Experts of a small language model: vocabulary 50257.
Below are experts of layer 5 (counted from 0) of a mixture-of-experts language model. Rows are named router (the router's row for the expert), down (a neuron's output weights, with its number) and show model dimensions 96-191. Each number is 50 + 10 x the weight over its row's rms, rounded and kept within 0 to 99.
After each expert's rows: a language model's description of what the expert responds to. This comes from a sample of Wikipedia text that the model never trained on.

# expert 59
router:53 42 57 67 42 24 46 47 57 58 66 52 56 33 68 55 51 61 31 46 43 39 66 51 63 40 69 43 53 48 39 53 52 53 50 37 48 48 42 51 66 59 37 57 57 58 55 54 44 56 57 53 36 47 41 49 52 54 42 71 37 56 57 67 36 30 42 57 54 42 43 44 40 60 45 48 57 50 65 50 51 47 48 45 54 40 39 08 58 55 49 55 58 59 52 47
down0:49 34 48 42 54 66 59 40 55 38 27 56 57 53 45 37 61 55 40 62 56 54 65 74 55 52 60 38 59 66 43 49 55 81 34 49 52 45 74 49 67 51 48 58 45 54 28 37 45 52 60 51 61 41 49 42 45 46 63 62 69 50 59 25 41 44 71 58 62 64 51 58 42 58 60 66 58 49 51 41 46 51 54 45 50 35 49 63 50 30 46 52 56 51 34 36
down1:45 51 60 58 52 51 47 45 50 60 54 51 59 43 59 44 44 56 35 64 51 52 49 40 28 66 50 49 45 65 50 59 46 68 52 51 49 54 67 45 39 56 57 57 57 48 53 39 42 47 49 41 41 45 65 37 64 62 69 32 41 41 44 66 28 48 81 54 49 37 50 55 41 56 57 48 55 48 44 61 42 48 48 47 62 53 53 29 61 37 56 46 61 46 33 56
Naming verbs such as called, named, designated, and titled, plus table pipes, colons and slashes in codes and data rows.

# expert 36
router:49 45 61 63 42 34 49 64 55 59 56 47 44 29 51 69 34 44 39 43 54 49 50 44 69 49 54 60 51 40 35 46 48 65 63 53 34 60 36 59 65 57 49 54 54 51 54 43 61 53 48 49 41 56 46 43 42 56 57 55 55 51 47 55 47 54 28 37 65 36 16 46 45 37 52 47 42 47 58 47 62 58 32 36 56 41 54 36 35 65 49 59 55 59 42 58
down0:49 53 65 58 36 28 43 41 63 62 54 66 59 63 51 50 50 50 46 51 60 46 40 43 38 51 46 59 60 48 57 42 36 61 58 46 41 37 48 70 40 55 61 53 47 47 49 58 57 45 58 31 49 36 48 45 35 47 56 56 45 34 30 36 60 55 69 41 62 49 43 47 56 52 45 41 47 40 45 45 56 42 67 25 51 44 27 32 32 51 56 50 51 54 68 51
down1:48 57 33 59 56 63 48 51 43 47 59 62 48 59 56 57 58 49 56 34 36 40 60 45 59 42 61 32 52 56 51 57 42 46 38 42 46 64 65 50 54 41 58 55 59 52 44 48 57 54 38 53 45 62 67 55 56 54 64 49 38 54 53 41 67 63 46 43 36 49 59 39 43 53 50 52 63 53 54 48 52 28 45 60 63 59 57 43 43 63 33 35 61 49 43 61
Capitalized nouns inside names of organizations, awards and offices, such as University, Department, Association, Award, League.

# expert 47
router:53 51 48 53 57 38 43 53 51 50 58 44 59 44 52 63 45 75 28 46 65 57 56 51 58 56 52 50 36 61 51 61 56 59 56 30 36 51 53 55 57 52 44 64 45 60 45 37 44 39 57 64 24 44 43 42 43 43 49 60 39 59 48 52 38 47 48 55 64 58 42 39 34 63 47 39 63 46 50 52 69 58 43 37 36 37 58 23 48 40 63 45 51 47 45 51
down0:53 42 47 30 46 47 40 48 64 50 42 47 53 50 45 47 43 43 53 41 59 63 54 63 44 39 55 45 49 59 45 46 63 45 33 58 55 57 51 57 56 33 37 32 57 55 52 32 39 56 59 45 55 44 45 55 65 39 47 38 59 71 61 46 44 21 49 54 49 67 44 55 51 48 40 45 55 65 55 43 46 62 42 45 40 50 63 60 35 49 37 38 66 56 40 46
down1:60 42 51 50 53 43 62 57 53 45 44 37 61 51 39 47 50 47 70 49 47 54 56 57 42 44 49 53 62 50 70 36 44 62 56 44 69 28 68 47 50 61 40 60 46 46 50 48 53 51 68 68 42 59 56 47 40 52 46 60 44 46 69 61 50 57 48 53 69 57 44 62 36 55 43 61 57 46 49 41 43 52 65 52 34 62 56 45 46 56 45 57 50 37 49 50
Verbs and function words in biographical sentences about birth, education and career, such as born to, married, graduated, appointed, and died.

# expert 44
router:56 48 56 51 51 36 53 53 70 52 66 47 43 38 51 70 29 50 45 52 36 46 46 44 56 65 54 69 45 46 47 54 49 52 50 42 38 50 41 57 62 55 36 58 58 47 54 48 67 42 74 53 25 47 53 35 56 54 49 50 48 57 43 66 45 44 20 54 56 48 29 51 34 42 60 47 49 54 49 46 30 57 52 50 35 48 57 14 60 54 50 54 73 54 54 68
down3:51 58 58 50 39 40 70 48 59 56 49 58 56 64 54 57 67 63 31 41 64 70 57 47 64 44 45 36 51 40 43 73 57 51 31 53 60 43 54 35 35 44 56 35 67 34 42 44 62 46 38 54 60 48 57 53 46 67 37 49 43 39 47 57 42 45 48 35 41 58 48 66 47 59 39 58 57 55 41 57 44 39 52 43 46 57 41 62 47 45 42 55 43 52 40 41
down4:38 40 60 58 43 50 49 42 58 50 60 46 49 42 51 59 60 44 50 66 54 51 44 36 55 59 44 56 49 53 57 65 49 58 43 45 67 47 48 39 40 43 56 44 48 68 30 59 53 45 55 45 52 43 51 62 42 44 60 41 74 43 65 52 49 63 41 59 34 41 51 37 68 52 57 67 54 36 54 51 45 64 66 48 39 49 53 56 42 42 51 58 60 35 49 48
Pipe separators between cells in sports, election and data tables, usually after a number, plus coordinate ″N marks.

# expert 18
router:66 42 61 55 62 35 47 55 44 44 49 52 48 36 31 52 50 51 41 40 53 56 50 59 65 56 60 64 40 55 41 66 65 59 53 33 45 28 35 52 44 48 37 53 62 41 35 41 62 41 42 62 42 51 41 41 57 31 50 51 48 66 50 60 20 52 39 49 42 39 41 45 52 47 50 59 54 31 64 47 54 53 41 57 39 38 46 46 43 43 52 50 54 65 38 60
down0:49 65 57 43 43 41 52 55 41 61 46 47 61 13 41 49 50 47 59 41 52 54 66 51 35 43 53 40 37 66 75 47 56 54 56 46 57 50 54 29 45 58 43 59 49 51 47 51 58 46 59 48 52 56 43 48 51 63 49 53 48 38 41 47 54 64 55 55 42 44 32 68 66 51 50 41 42 56 49 46 53 60 55 44 44 60 47 60 52 44 31 71 50 51 68 39
down1:52 50 53 49 49 57 54 44 54 45 65 45 55 53 58 52 44 45 35 50 62 42 58 45 41 61 40 49 50 45 45 56 56 63 43 51 51 47 27 34 36 35 57 63 54 33 42 61 51 54 42 46 49 52 45 46 53 57 58 39 60 45 47 56 47 45 37 31 43 42 51 57 70 64 62 43 46 54 40 36 55 53 62 61 44 50 54 35 54 42 35 45 64 58 57 58
Letters and digits inside codes, model numbers, abbreviations and formulas, such as FW, MF, 218B, J33-A-18A.

# expert 2
router:54 44 56 56 46 36 59 52 51 51 56 52 52 19 41 60 47 60 28 26 44 47 41 58 47 49 75 63 37 56 48 61 54 41 52 61 40 46 36 67 49 32 51 67 59 53 54 55 54 47 43 56 49 33 44 58 55 50 62 64 52 60 35 46 40 49 46 52 47 46 44 58 43 54 50 48 54 44 64 55 44 37 38 48 57 32 35 42 47 38 50 62 51 64 45 55
down0:51 46 44 41 42 55 60 58 47 37 58 54 44 41 48 62 57 60 43 48 37 44 55 40 47 62 41 63 56 58 43 47 36 44 24 31 66 31 58 51 68 68 47 56 59 49 49 43 50 52 74 43 44 53 53 32 40 41 61 35 54 38 35 50 62 40 26 51 34 41 38 65 54 52 67 46 43 53 62 76 43 56 80 49 43 59 44 62 46 35 65 42 70 56 52 23
down1:45 48 51 52 55 48 56 53 67 60 54 42 59 48 56 55 52 61 36 27 70 52 43 35 44 67 54 49 54 61 40 47 48 46 42 50 54 60 42 37 44 47 47 29 44 35 37 54 60 47 47 53 39 28 51 59 67 52 41 48 39 48 53 51 32 44 63 45 43 62 64 51 56 47 53 51 46 57 48 58 51 45 60 50 57 37 25 50 40 50 41 53 51 54 39 47
Commas ending a name, place or clause in running prose, before and, which or a date, e.g. "California, Berkeley,", "in 1926,".

# expert 23
router:37 41 58 49 44 55 59 52 52 40 45 60 64 13 41 38 35 58 45 36 39 45 46 50 65 55 61 55 48 35 40 44 62 46 73 56 26 43 43 61 64 54 24 46 48 45 55 59 53 53 35 61 43 33 43 44 37 51 50 55 32 42 53 56 46 54 30 60 34 60 39 43 48 51 49 44 36 44 50 50 63 54 30 54 49 39 47 23 53 43 45 48 69 57 50 68
down3:47 54 49 49 46 51 45 55 39 34 65 55 52 35 62 49 47 58 51 40 44 36 52 30 57 44 46 47 50 64 75 49 44 49 52 40 48 56 64 41 78 44 48 48 53 45 56 59 63 59 44 49 32 49 50 60 42 55 44 46 51 45 49 55 59 49 53 48 46 45 62 53 57 64 66 54 46 60 51 54 35 36 57 43 55 58 56 53 43 75 58 59 33 49 47 52
down4:39 53 57 49 52 53 44 43 56 42 54 46 58 47 61 45 45 50 45 54 38 54 33 46 38 62 46 40 59 49 58 50 56 30 49 57 57 58 67 51 60 48 67 59 47 51 45 63 50 57 42 54 44 45 40 64 59 64 38 52 52 60 44 39 42 27 45 64 42 62 64 55 56 65 43 71 44 48 54 60 53 24 48 47 53 38 68 52 51 46 38 50 47 38 61 62
Word-final pieces inside longer words, often verbs or technical and chemical terms, such as sh-ine, kyan-ite, monoac-yl, and b-ikes.

# expert 25
router:63 45 49 56 51 38 58 49 47 68 64 29 59 30 49 43 44 57 48 43 42 44 39 53 68 50 53 56 51 55 59 46 63 39 51 43 41 52 64 58 56 60 47 67 52 41 57 31 54 67 50 55 36 44 51 36 37 31 38 67 45 42 37 46 33 52 38 48 46 60 34 47 47 67 32 53 53 45 58 43 50 60 47 34 48 23 59 38 49 45 48 35 57 57 37 47
down0:45 64 52 51 55 46 43 57 51 59 51 41 48 75 56 46 44 41 55 46 30 46 37 52 51 45 64 56 45 58 31 52 65 58 57 57 39 50 55 67 42 43 54 41 64 46 53 59 44 48 57 47 45 39 42 46 46 46 39 38 57 45 25 46 44 42 65 52 64 52 28 30 39 35 44 52 46 41 56 38 52 44 51 59 61 41 27 40 56 53 54 59 51 54 52 49
down1:46 37 55 28 67 55 48 54 44 62 50 53 39 52 50 48 59 36 42 55 64 58 55 51 41 34 48 45 43 46 61 45 64 58 50 44 61 38 48 37 52 55 51 58 30 39 62 49 45 54 50 49 47 45 49 54 52 44 49 65 55 43 53 50 57 61 33 71 60 42 43 58 59 42 54 53 47 34 63 43 54 40 44 78 66 51 47 53 57 46 39 37 55 40 58 44
Occupation and nationality words in short biography headers and birth lines, such as politician, footballer, actress, American, born.

# expert 63
router:56 44 59 56 41 45 61 60 69 40 58 49 45 14 38 41 39 44 54 48 48 59 27 43 67 50 53 49 46 38 59 48 56 59 49 42 36 45 43 76 66 45 38 52 40 36 55 50 66 66 48 69 39 57 45 48 53 35 53 56 50 49 49 56 51 49 25 51 47 43 45 47 39 45 40 54 47 35 53 54 53 56 31 66 58 35 43 40 51 52 41 68 48 60 58 49
down0:42 43 36 51 31 53 52 41 34 60 53 38 63 43 59 48 45 39 53 54 67 60 57 61 57 42 50 47 42 46 57 49 56 55 62 53 55 47 37 45 34 64 43 35 49 36 50 38 58 46 63 31 57 45 37 52 51 51 54 62 44 57 44 53 41 46 55 71 51 27 45 50 44 39 63 41 47 57 46 69 55 52 62 58 65 52 49 41 71 40 43 72 51 43 47 32
down1:66 47 56 39 50 65 45 55 48 44 57 57 64 62 56 27 52 43 53 58 73 31 42 40 32 53 60 51 60 39 67 54 41 54 56 43 56 31 34 60 47 53 60 36 37 66 58 48 59 62 46 44 60 64 40 67 47 44 52 61 49 49 52 61 56 53 39 51 49 67 45 41 52 59 37 66 46 46 31 36 48 41 62 69 53 21 39 41 32 46 33 67 31 50 69 41
Common nouns after an article, often modifying another noun, such as ground-floor, water, fire, ticket office, radio call, data.

# expert 46
router:43 46 60 51 41 52 47 49 51 63 56 28 42 27 61 44 42 58 44 50 45 67 46 39 50 44 44 68 41 49 52 45 50 44 64 37 40 50 35 66 54 46 45 43 47 57 38 40 44 43 63 49 43 42 38 49 56 56 41 51 44 47 60 59 45 48 44 59 61 50 28 55 51 72 38 58 54 55 51 30 40 49 37 51 33 38 41 40 45 47 59 53 54 55 53 70
down0:32 46 35 41 59 58 55 59 16 47 56 41 58 64 36 45 54 38 59 38 24 56 55 49 49 39 49 60 36 65 54 56 54 70 53 60 59 65 59 55 57 47 45 58 40 55 53 51 63 58 47 46 53 61 60 42 33 32 46 61 37 53 49 52 56 38 50 58 43 64 41 55 47 64 45 55 57 42 43 46 58 47 53 52 46 30 52 50 50 46 54 51 54 52 52 51
down1:37 39 53 50 74 54 55 67 64 46 61 49 37 57 45 54 58 51 35 28 51 53 61 51 57 50 37 63 63 47 55 53 54 58 39 34 56 38 59 48 64 45 31 45 30 54 38 58 54 43 48 48 58 54 52 57 55 61 38 50 78 45 59 46 45 49 51 38 35 56 65 38 51 23 41 46 53 40 52 47 54 69 42 49 47 46 47 49 40 53 61 40 49 46 37 46
Surnames after first names, such as Smith, Jones, Marshall, and pieces of less common surnames, plus He/She starting sentences.

# expert 40
router:53 35 58 46 37 45 43 48 53 42 46 37 41 30 51 57 38 52 29 37 32 56 59 51 57 45 47 72 46 28 64 49 58 52 66 56 40 42 53 64 57 50 35 44 65 54 37 62 53 46 53 50 58 44 47 43 65 42 49 44 60 53 69 46 60 60 36 45 51 63 35 54 38 49 59 58 30 55 55 46 60 57 40 51 48 32 37 54 42 58 58 59 57 53 48 59
down3:33 44 56 42 47 35 49 44 69 49 48 43 45 59 54 67 52 62 66 63 51 46 44 65 40 60 68 41 37 37 60 66 57 66 43 50 70 35 46 64 25 51 57 59 49 55 36 65 45 46 44 44 41 50 41 49 44 60 56 45 67 53 38 46 64 44 34 51 54 43 65 46 65 38 29 48 56 55 71 47 43 54 66 58 53 45 52 55 57 61 30 35 50 30 51 52
down4:57 43 48 66 42 49 73 42 56 40 54 59 49 44 61 41 57 47 52 39 41 30 68 44 41 41 58 73 45 76 27 47 65 27 47 50 41 43 57 41 51 55 50 49 50 30 52 56 46 48 46 61 50 52 61 49 37 41 52 39 46 66 50 78 42 48 28 59 47 38 37 61 56 54 67 50 45 52 24 57 59 49 34 45 80 63 51 71 37 29 31 49 37 38 31 48
Word pieces inside Slavic, Hungarian, Nordic and other foreign names, especially accented letters and endings like š, č, ović, ski, ov.

# expert 31
router:51 56 50 58 45 45 69 52 46 47 62 50 59 18 47 53 49 48 42 52 47 53 47 56 56 43 50 46 46 32 44 40 60 46 51 40 33 41 28 63 57 45 36 57 41 44 47 54 68 55 56 54 49 51 49 43 54 53 66 68 60 48 57 54 47 43 20 51 60 42 41 42 49 56 65 57 49 62 55 55 61 49 44 47 41 41 53 38 41 58 44 51 62 59 57 69
down10:57 56 34 37 55 39 56 57 45 62 60 39 52 67 64 45 48 41 47 49 40 36 50 56 45 41 56 52 47 46 58 58 62 51 54 43 42 65 46 51 51 47 61 52 39 44 54 49 48 53 46 43 59 46 43 53 48 55 54 39 53 46 31 45 43 41 58 59 51 22 52 52 63 36 62 40 41 41 58 55 54 49 43 59 61 52 49 42 57 70 44 43 42 64 51 38
down11:59 41 72 47 43 42 42 60 55 60 47 38 29 46 49 70 37 55 46 40 33 57 46 49 48 45 35 54 55 40 49 34 43 60 56 56 56 47 68 44 57 53 39 50 54 47 45 57 47 52 49 59 45 50 41 48 49 52 44 34 48 55 51 53 55 47 34 47 41 52 69 43 38 48 40 49 60 39 65 29 52 59 25 50 42 44 36 51 63 61 56 51 71 44 35 53
Plural or general nouns ending noun phrases in running prose, such as games, services, members, features, areas, often after of or their.

# expert 39
router:52 50 60 52 42 44 39 58 47 53 60 48 49 31 61 45 38 46 35 35 38 59 52 46 51 35 51 61 47 52 64 51 42 60 55 51 42 59 48 51 60 42 52 45 62 60 44 51 49 47 67 39 50 45 35 46 65 45 52 54 55 52 58 69 44 56 27 55 46 50 38 48 55 64 47 51 31 52 49 38 53 56 47 42 49 40 55 49 59 68 61 57 51 65 60 69
down3:49 43 43 59 64 55 52 37 48 63 62 68 49 60 43 45 48 60 43 37 63 52 41 44 38 62 43 39 65 61 53 70 44 47 39 54 58 42 51 45 50 47 62 45 47 62 45 53 64 41 45 46 49 59 57 68 53 34 46 37 60 62 59 52 52 62 57 40 50 56 61 37 46 53 38 51 53 35 42 38 41 21 50 52 35 43 47 42 47 53 51 63 58 52 46 37
down4:50 48 52 43 29 46 49 58 42 51 39 75 62 51 47 59 55 57 63 52 38 56 62 33 50 33 63 44 59 48 46 73 50 54 48 45 50 56 50 40 42 48 37 64 55 24 51 41 60 61 43 47 47 55 50 60 47 59 77 40 51 50 50 45 51 50 55 65 47 45 46 55 63 62 30 34 57 71 48 60 50 46 37 42 57 58 47 43 44 26 34 41 38 42 46 49
Surnames or their word pieces after a first name, mostly in sports and election tables, such as Jones, Hammond, -ović, Newg-arden.

# expert 4
router:57 34 56 38 44 21 44 54 58 67 69 59 40 41 38 56 44 50 40 60 45 53 37 55 52 55 69 56 47 47 65 60 38 46 37 53 43 51 27 52 52 60 36 46 64 71 50 53 63 63 46 52 38 48 38 49 38 52 56 64 51 62 54 57 44 39 33 56 46 58 38 48 49 56 52 48 49 38 57 31 53 64 49 50 47 37 52 45 54 50 60 62 55 53 56 51
down0:41 56 44 58 34 24 41 53 40 51 74 57 72 56 44 48 75 51 41 54 52 43 62 51 55 56 46 59 57 36 76 39 34 63 53 58 62 48 37 32 61 38 50 43 47 50 64 38 39 29 70 39 30 60 35 44 44 56 45 71 47 30 50 44 51 45 63 39 55 51 55 38 35 53 56 57 41 58 53 52 48 48 49 54 39 48 55 37 44 70 61 61 53 64 43 69
down1:53 62 55 46 55 50 63 50 54 58 55 45 49 55 53 40 38 47 58 51 31 45 57 42 31 55 46 55 26 47 40 46 56 61 77 62 71 61 48 46 30 48 53 46 47 23 62 64 45 37 31 39 58 52 55 44 34 43 64 43 37 48 42 49 44 54 55 47 52 43 47 61 52 48 49 44 41 47 44 42 49 53 49 54 41 56 46 57 59 47 37 32 46 51 41 59
Space or capital-letter word start after a comma or colon, mostly years in taxonomic author citations (Walker, 1859) plus name initials.

# expert 10
router:50 56 53 39 46 47 54 48 69 52 65 45 60 49 65 51 44 63 37 48 50 62 41 55 60 38 61 57 47 50 40 56 42 39 59 61 34 54 39 36 48 37 51 78 52 60 62 43 61 60 39 55 49 51 59 54 63 43 67 75 42 62 51 53 49 54 44 38 41 53 33 50 45 59 56 42 55 43 59 50 67 62 47 44 53 33 42 49 36 43 33 43 59 53 38 53
down0:60 47 55 50 63 54 52 43 37 61 44 49 52 66 51 54 67 54 60 48 56 49 63 52 69 46 43 45 56 50 47 36 53 47 74 40 57 60 64 42 57 40 58 33 45 31 52 55 50 41 28 53 46 49 52 39 67 44 52 40 49 57 37 71 48 56 45 59 58 49 29 49 46 35 67 62 47 32 39 54 40 52 39 58 25 52 58 48 55 52 55 66 59 54 42 55
down1:50 33 35 52 47 44 38 71 52 50 49 54 54 47 50 57 63 44 56 80 53 45 53 58 53 48 57 45 53 57 44 60 45 70 49 43 63 36 49 36 77 43 40 48 53 47 47 39 54 37 59 23 27 50 48 56 46 41 52 58 59 51 46 53 49 40 55 60 69 43 48 38 64 39 43 58 57 47 51 47 59 50 45 46 40 67 34 49 61 42 65 44 49 44 49 49
Year digits after a comma, In, or opening bracket in biographies and dates (1964–2012, October 22, 1862), plus place names like Missouri, Chile.

# expert 42
router:49 39 52 44 53 44 65 64 41 51 57 58 42 42 65 50 56 75 40 44 50 53 30 54 74 33 56 51 33 36 41 67 50 48 46 49 44 44 49 59 49 45 51 44 65 45 41 53 40 48 47 57 37 53 47 27 45 36 61 56 45 63 52 73 45 45 31 44 52 51 31 55 48 68 38 36 53 38 60 54 49 63 50 49 46 42 52 38 54 55 41 45 43 59 55 59
down3:50 41 46 61 56 39 75 42 61 43 49 65 62 35 55 46 54 43 39 59 62 72 48 60 65 41 55 64 58 55 56 60 49 42 54 49 41 47 59 53 41 50 83 41 55 63 56 41 50 70 61 58 53 61 74 34 57 51 44 34 51 43 47 30 46 48 41 39 53 58 34 50 45 55 74 68 31 40 53 53 61 46 49 57 36 53 43 51 60 31 38 73 54 43 46 55
down4:43 51 49 41 53 48 48 32 51 31 52 44 47 54 59 64 47 38 48 41 65 63 53 51 57 27 34 52 57 64 69 50 56 48 44 49 47 40 53 53 49 38 38 47 72 54 47 46 44 46 56 56 64 45 57 52 53 53 71 43 43 67 44 30 47 53 58 50 52 54 44 57 55 51 48 39 61 58 43 53 28 56 54 30 35 65 47 55 26 55 49 65 57 45 53 52
Pipe separators between cells in the middle of table rows, usually after names, countries or numbers.

# expert 30
router:68 44 46 51 46 39 58 68 50 51 54 62 46 42 44 46 53 48 45 57 43 57 49 58 44 28 50 40 39 45 42 56 54 54 55 69 43 54 50 63 56 39 49 70 49 39 62 53 58 51 40 46 44 43 39 52 35 51 55 58 69 60 51 69 50 52 12 48 56 39 38 55 48 51 56 60 56 43 62 42 49 55 39 50 52 41 60 37 49 49 51 45 38 47 45 58
down0:39 44 46 56 57 63 52 49 48 55 63 52 60 61 49 35 66 44 37 41 63 66 62 61 40 42 65 63 37 51 58 30 60 52 56 53 57 61 52 58 46 49 54 35 57 51 45 39 45 57 62 49 56 30 64 36 42 59 45 55 62 37 56 40 65 47 55 39 57 43 36 51 56 47 69 31 40 58 43 66 53 73 41 59 52 41 41 64 45 41 53 50 53 31 57 56
down1:69 43 44 43 48 53 53 56 29 54 37 60 37 35 47 32 63 34 48 41 40 51 61 49 31 28 48 55 48 44 40 53 31 53 55 45 67 56 61 43 61 55 36 43 43 63 50 44 58 51 39 59 31 49 41 47 43 55 55 38 67 66 79 55 50 43 26 44 39 62 52 55 36 47 54 43 58 50 61 35 35 35 57 57 57 41 58 45 38 56 61 53 52 51 40 38
Section headings and line breaks in infoboxes, plus the end of place names, such as U.S., Personal, History, °W.

# expert 53
router:50 47 64 41 53 43 40 50 64 49 61 52 46 19 66 58 39 55 51 58 51 68 49 47 62 58 46 57 50 59 53 59 44 45 59 50 29 50 46 50 41 36 41 67 58 57 39 46 43 61 58 51 46 48 32 49 54 58 46 69 46 43 50 52 42 47 38 29 61 38 50 40 53 46 52 56 42 53 65 37 57 60 34 48 44 47 58 42 51 57 51 54 72 63 52 67
down3:33 56 49 53 50 48 50 37 54 38 43 34 40 56 38 49 50 53 49 42 67 47 53 45 65 51 39 47 59 30 43 56 55 60 39 52 55 56 57 49 58 49 53 54 45 48 49 59 65 47 50 64 29 64 39 44 60 72 50 40 56 67 52 50 46 52 36 63 42 65 42 61 33 67 42 46 53 54 49 46 34 54 44 44 43 44 51 53 42 44 62 54 67 40 66 56
down4:66 59 66 51 58 45 43 49 73 45 70 52 64 57 57 58 54 46 62 45 53 50 60 54 44 51 52 50 41 50 25 49 51 49 52 62 59 60 46 57 41 55 61 52 40 45 43 48 66 57 55 38 60 51 53 52 47 25 30 71 53 27 35 48 48 29 62 44 50 45 60 49 40 44 50 60 61 47 58 42 49 45 59 54 49 53 63 52 58 58 30 41 48 52 60 31
Sentence-opening connectives and words in temporal or framing phrases, such as However, During, These, In many cases, and by the middle of.

# expert 9
router:67 43 54 67 53 60 44 57 56 41 71 32 29 35 51 62 29 70 49 47 46 54 40 63 53 63 60 60 43 54 59 49 57 43 64 51 35 54 38 72 50 45 40 49 45 58 45 37 40 54 62 56 59 55 37 52 47 53 51 62 48 46 36 55 49 57 45 48 61 45 43 48 51 63 44 45 32 52 51 38 54 52 38 58 35 35 47 46 54 61 50 54 37 49 51 58
down0:29 52 55 52 49 48 62 49 53 65 46 45 64 43 30 45 64 37 41 54 43 57 49 46 45 38 35 55 65 58 44 64 68 42 43 54 58 64 43 31 27 39 51 44 37 43 50 49 48 53 44 49 38 51 48 66 43 47 73 49 59 49 46 64 60 59 60 57 37 47 37 40 57 38 49 63 54 51 23 43 51 37 39 40 47 69 49 63 38 52 65 58 41 45 46 23
down1:54 39 68 46 52 57 59 49 51 49 40 44 59 39 49 57 47 34 64 53 46 54 67 34 56 52 30 74 62 35 33 61 50 63 58 40 66 57 40 54 65 64 51 45 55 49 36 65 38 44 55 57 60 45 50 41 46 43 20 47 46 58 56 49 39 33 47 47 62 56 38 57 64 58 79 59 31 53 61 47 69 53 54 48 48 60 39 60 68 60 65 51 46 45 56 52
Periods and commas ending clauses in biographies, and the words opening the next clause, such as He, She, The, where, but.

# expert 16
router:46 34 48 53 43 34 49 58 41 51 61 40 31 27 51 60 38 61 35 52 45 60 64 59 55 37 52 62 38 30 61 59 53 55 67 39 52 25 51 64 49 54 49 61 52 63 54 60 52 45 55 50 40 36 30 31 59 49 42 41 42 60 65 53 59 44 45 38 49 65 39 45 35 43 49 53 42 30 70 31 53 75 44 42 55 47 50 26 53 57 49 53 45 54 51 74
down3:48 50 43 66 53 60 61 51 58 53 55 59 61 49 63 51 58 47 53 47 60 41 56 50 33 50 58 36 40 42 65 50 38 41 61 53 44 35 59 58 56 47 60 71 63 60 55 50 40 53 56 60 44 31 50 51 52 40 52 38 45 49 32 34 52 46 63 66 49 63 54 46 74 35 61 67 50 49 33 46 43 41 55 38 63 36 65 49 40 48 66 28 36 50 58 50
down4:37 58 40 64 48 52 53 62 41 54 67 36 56 38 57 51 50 47 50 38 51 49 65 36 48 42 59 62 55 45 57 36 52 49 40 50 53 64 52 54 49 51 50 53 50 61 63 44 40 52 54 49 67 38 54 58 55 53 57 48 45 66 56 51 54 56 48 37 58 37 60 35 48 67 55 52 44 38 39 57 47 52 36 40 28 65 55 35 31 58 57 38 48 57 19 60
Middle pieces of split words and names, such as Pres-byterian, Cer-edigion, St-rat-ification, plus the word to before verbs and loan.

# expert 6
router:40 46 58 48 46 38 52 46 38 50 49 33 40 43 40 53 59 44 45 32 53 57 29 46 48 58 58 57 49 44 49 39 60 57 51 53 44 38 53 68 70 47 37 64 42 37 63 35 58 54 38 60 28 51 54 40 56 39 44 49 47 54 52 58 37 37 46 51 54 65 49 51 42 48 53 66 44 49 68 49 49 56 30 56 36 29 40 29 67 55 48 55 55 70 47 70
down0:50 50 46 43 45 61 40 57 39 65 60 51 63 50 50 19 43 52 47 51 43 51 49 39 43 46 57 26 50 57 45 54 59 58 58 53 36 62 63 57 51 55 56 53 32 43 57 48 65 33 47 32 58 35 53 57 41 44 55 47 64 60 43 35 58 34 49 49 41 42 45 43 63 51 63 44 56 65 39 41 47 52 32 50 53 70 43 48 43 38 55 57 31 46 55 55
down1:31 33 50 52 42 62 61 44 56 46 48 45 50 85 50 50 46 41 41 57 59 69 62 57 47 50 49 43 36 56 36 67 47 57 33 40 44 37 38 49 61 58 43 49 50 51 50 33 56 50 60 68 64 49 67 57 53 58 66 50 39 49 49 66 54 64 84 39 58 36 59 48 45 37 59 54 64 53 69 47 50 83 57 48 47 48 57 56 53 43 49 47 65 47 48 61
Capitalized words in song, album and episode titles and music credit tables, such as Live, vocals, bass, guitar, Episode.

# expert 5
router:42 50 65 49 40 36 37 63 60 47 40 55 45 42 36 56 47 55 42 44 32 63 43 55 56 47 62 46 49 60 35 63 60 61 46 44 26 49 44 62 74 31 51 55 43 72 50 47 56 49 64 44 27 36 39 50 57 50 64 54 56 62 58 48 44 40 38 44 51 47 43 55 56 44 54 61 45 65 72 43 54 49 29 37 60 37 51 44 51 55 56 67 45 76 39 57
down0:53 37 66 41 52 43 52 24 56 50 62 52 54 60 74 45 45 52 38 61 49 47 51 51 43 42 51 58 53 59 34 65 59 69 51 61 52 60 52 61 63 70 42 47 39 54 59 67 44 59 32 39 30 45 54 58 51 47 54 54 51 25 29 41 56 53 61 41 52 67 55 54 40 70 33 55 44 46 77 40 49 40 54 59 51 54 54 61 52 50 61 50 52 39 44 34
down1:48 59 27 66 36 51 30 43 61 55 52 49 46 13 53 57 55 58 49 50 57 49 39 31 48 46 53 36 63 33 61 47 56 59 54 49 58 48 59 59 37 65 59 58 54 40 47 56 56 64 39 40 47 43 47 72 62 47 44 59 40 41 53 60 45 53 29 68 57 23 56 50 50 51 37 45 36 48 70 49 54 53 52 39 46 51 45 47 47 40 45 37 57 76 55 40
Space tokens and line-break punctuation that come right before a number, such as dates after "On" or "In" (10 September, 1999) and track numbers in table rows.

# expert 34
router:42 47 47 59 52 48 57 44 53 56 54 42 49 28 54 57 40 53 52 52 38 39 56 45 71 49 51 61 48 55 43 54 64 44 48 34 37 31 45 48 65 48 38 49 48 44 58 44 49 62 51 57 31 43 39 40 54 43 56 50 51 57 61 62 45 54 34 51 47 53 53 27 38 60 46 46 41 56 69 45 55 38 28 45 42 56 53 32 47 64 63 57 67 40 43 51
down0:69 50 56 64 41 47 38 56 54 53 46 56 48 56 62 60 52 41 61 45 66 45 69 45 56 53 45 40 42 47 48 48 52 50 50 51 56 24 50 52 41 61 42 58 47 55 48 56 48 48 55 54 42 46 43 48 42 42 40 49 28 56 50 54 50 43 59 49 58 43 48 54 32 47 68 61 51 58 45 63 32 51 35 48 53 46 44 42 60 46 55 43 62 48 61 64
down1:42 39 45 40 42 36 50 59 54 37 43 37 58 50 36 64 34 54 45 52 61 38 51 60 55 52 49 51 62 55 49 51 41 57 43 44 66 62 51 57 48 65 52 48 41 59 73 39 53 53 59 58 49 53 50 53 35 57 42 41 50 38 55 59 75 44 34 61 56 61 62 47 50 42 25 66 55 52 38 40 36 61 48 63 45 55 65 49 49 67 59 47 54 46 49 37
Connective words starting a list or complement, such as as after such, including, of, and, and list commas.